{
  "d_shared_expert": 128,
  "normalize_top_k": false,
  "init_std_router": 0.0098,
  "norm": "rmsnorm",
  "norm_eps": 1e-06,
  "optimizer": "adamw",
  "lr": 0.0024,
  "beta1": 0.9,
  "seq_len": 256
}
Below are experts of layer 2 (counted from 0) of a mixture-of-experts language model. Rows are named up (a neuron's input weights, with its number), down (a neuron's output weights, with its number) and show model dimensions 0-159. Each number is 128 + 32 x the weight over its row's rms, rounded and kept within 0 to 255.
Before each expert's rows: a language model's description of what the expert responds to; "comes before" lists some tokens at least twice as common just after its tokens as in all text. This comes from a sample of Wikipedia text that the model never trained on. Tokens count by the router's weight.

# expert 21
It responds to: Pipes and digit-group commas after numbers in election and sports tables, plus words like of, name, number, votes, term.
comes before: " ", " the", ":", " MF", " Liberal", " \""
up3 [109  93 100 145  96 125 106 156  84 158 109 119 100  94  75 153 132 159  79 173 131 146 169 153  95 114 133 162 217 142  95 104 113 178  89 165 108 113 167 141 157  98 164  92  60  89 196 130  72  89 160  96 115 126 154 195 126  88 153  96 116 136 126  85 175 119 131 136  66 133 146 166 169 125 117 104  59 141 192  94  84 127 138 128  99 132 125 118 185 136 165 105 120 164 200 111 114  83 171 127 130 155 103 125 180 152 120  84 145  78  71 138 152 135 148 179  68 151 158 125  58 128 127 119 118 112 117 112 153 112 173 179 133 138 144 144 166 128 158 110 152 141 175 138 149 166 141 151  96 152 131 182 137 116 100 138 143 157 150  94]
down3 [124 125  66  51  83 115 117 112 128 107 107  52  96  82 115 105  69 165  98 114 166 120 122 130 159 178 133  81 187 159 134 138  99 172  83 165 116 103 123 158 166 120 100 123  93 102  97  89 107 151 175 168 166 119 105 153 196 187 109 135 150  94  79 191 146  84 179 173 117 109 148 173 128 140  77 148 147 122 114 136 153 118 118 108 132 206 103 130 123 132 133 126 110 148 121  90 143 115 144 131 130  97 111 113 139 183 137  79 151  97 135 115 121 130 100 109 128 123  87 145 117 137 132 132 145 175 124 188 156 105 139 125  67  78 175 133 147 166  87 161 115 138 136 115 155  89 179 151  72 212 107 137 100 111  52 101 174 153 127 110]

# expert 25
It responds to: Year digits, closing parentheses and line breaks in album chronologies, release dates and filmography or results tables, e.g. (2015), 2005.
comes before: "0", "1", "2", "9", "3", "4"
up4 [146 151 164 141 136 159 116 195 131  71 153 137 119 114 136 146 131 124  46  78 144 161 128 127 107  49  98  51 119 117 143 113  99 140 117 117  44 123 104 180 171 123 107 125 161 151 141 118 112 127  71 126  60 200 119 140 113 134  91 108 160 131 148 110 151 178 158 102 100 191 119 117 141 127 119 137  47 125 138 158 120 182 160 103  98  89 132 139 118 164 136 143 115 100 114 124 162 163  71 126 119 171  95  87 146 118 108 143  85 164 144 171  95 110 114 114 110 119 124 130 166  98 104 169 130  67 103  65 135 134 126  43 167 122 110 144 118 130 137 123  94 155 162 110 142  87 117 158 139 180 138  86 139 130 123 192  55 110  70 129]
down4 [138 120 138 143  88 101 141  67 109 101 151 132 159 131 122 169 138 149 171 109 185 134 144 135 152 153 103 152 143  75  92 211  63 161 162 121 113 123 167 117 132 172  98 112 193 107 132 155  98 117 182 165 176  85  70 141 137 136 123 117 170 135  97 126 109 123 139 147 103 199  92 143 154 151 163 119 135 157  87 171  93  91  89 128  79  63 119 111 167 115 165  90 144  60 127  94 110 163 120 105  79 129 139  87 165 118 181 133 174 139 105 115  76 161 148 221 120  89 155  81  73 132 151 140 153 166 159 138 136 105 132 122 129 144 105  64 154 101 125 118  91 130 118  94 121 138 192 155 146 124 153 121 128  71 122 168  80  99  89 118]

# expert 22
It responds to: Digits, decimal points and pipes in election result tables with votes and ±%, plus known, other, such in biographical ledes.
comes before: " |", ".", "7", "8", "%", "5"
up6 [193  96 130 117 140  90 108 136 122 106 156 157 172 130 105  96 188 155  97 125 115 148 132 137 120 159 172  83 175 120  96 106 113 142 104 167 133 118  90 148 129  67 129  86  94 149 119 103 116 121  90 157  23 121 123 115 146 116 185 159 149 124 116 139 119 129 165 112 119 125 134 118 181 106 130 116 124 140  73  77 127 142  87 136 151 135 110 160  99 129 104 131 170 105 116  46 186  76  86 119 150 118 128 188 120 118  92 172 167 133 156 143 121  63 148 159  62 136 181 101 107 116 108 110 157  79 191 184 102 118 118  73 169  89 128  92  79 176 182 137 164 114  84  93 154 136  97 119 114 111 155 112 107  87 129 223 145 128 113 131]
down6 [ 96 121 110 109 104 164 165 111 133 103 159 154 117  87  43 130  74  99 134 104 167 163 111 114 153 110 107 149 166  96 106 217 100 201 152 181 150 118 171  78 149 162 144 126 147 115 151 148 115 123 219 104 141 171 187 128 151 122 135 111 195 141 132 118 133  99 102  94 105 105 182 104 121 135 112 157  96 174 108 129  91 156 106 161 142 190  63 122 173 127 104 127 148 172  98  95 134 134 122 137  60 132 140  77 165 136  79 190 149 106 115 117 105 112 161 100 114 115 170 138 127 168 118 156  83 136 120 162 104 110 155 122 144 119  99 107 151  67 136 127 109 190 103 152 144 172 134 105 139 148 110 174  92  51  93 158 132 157 159 100]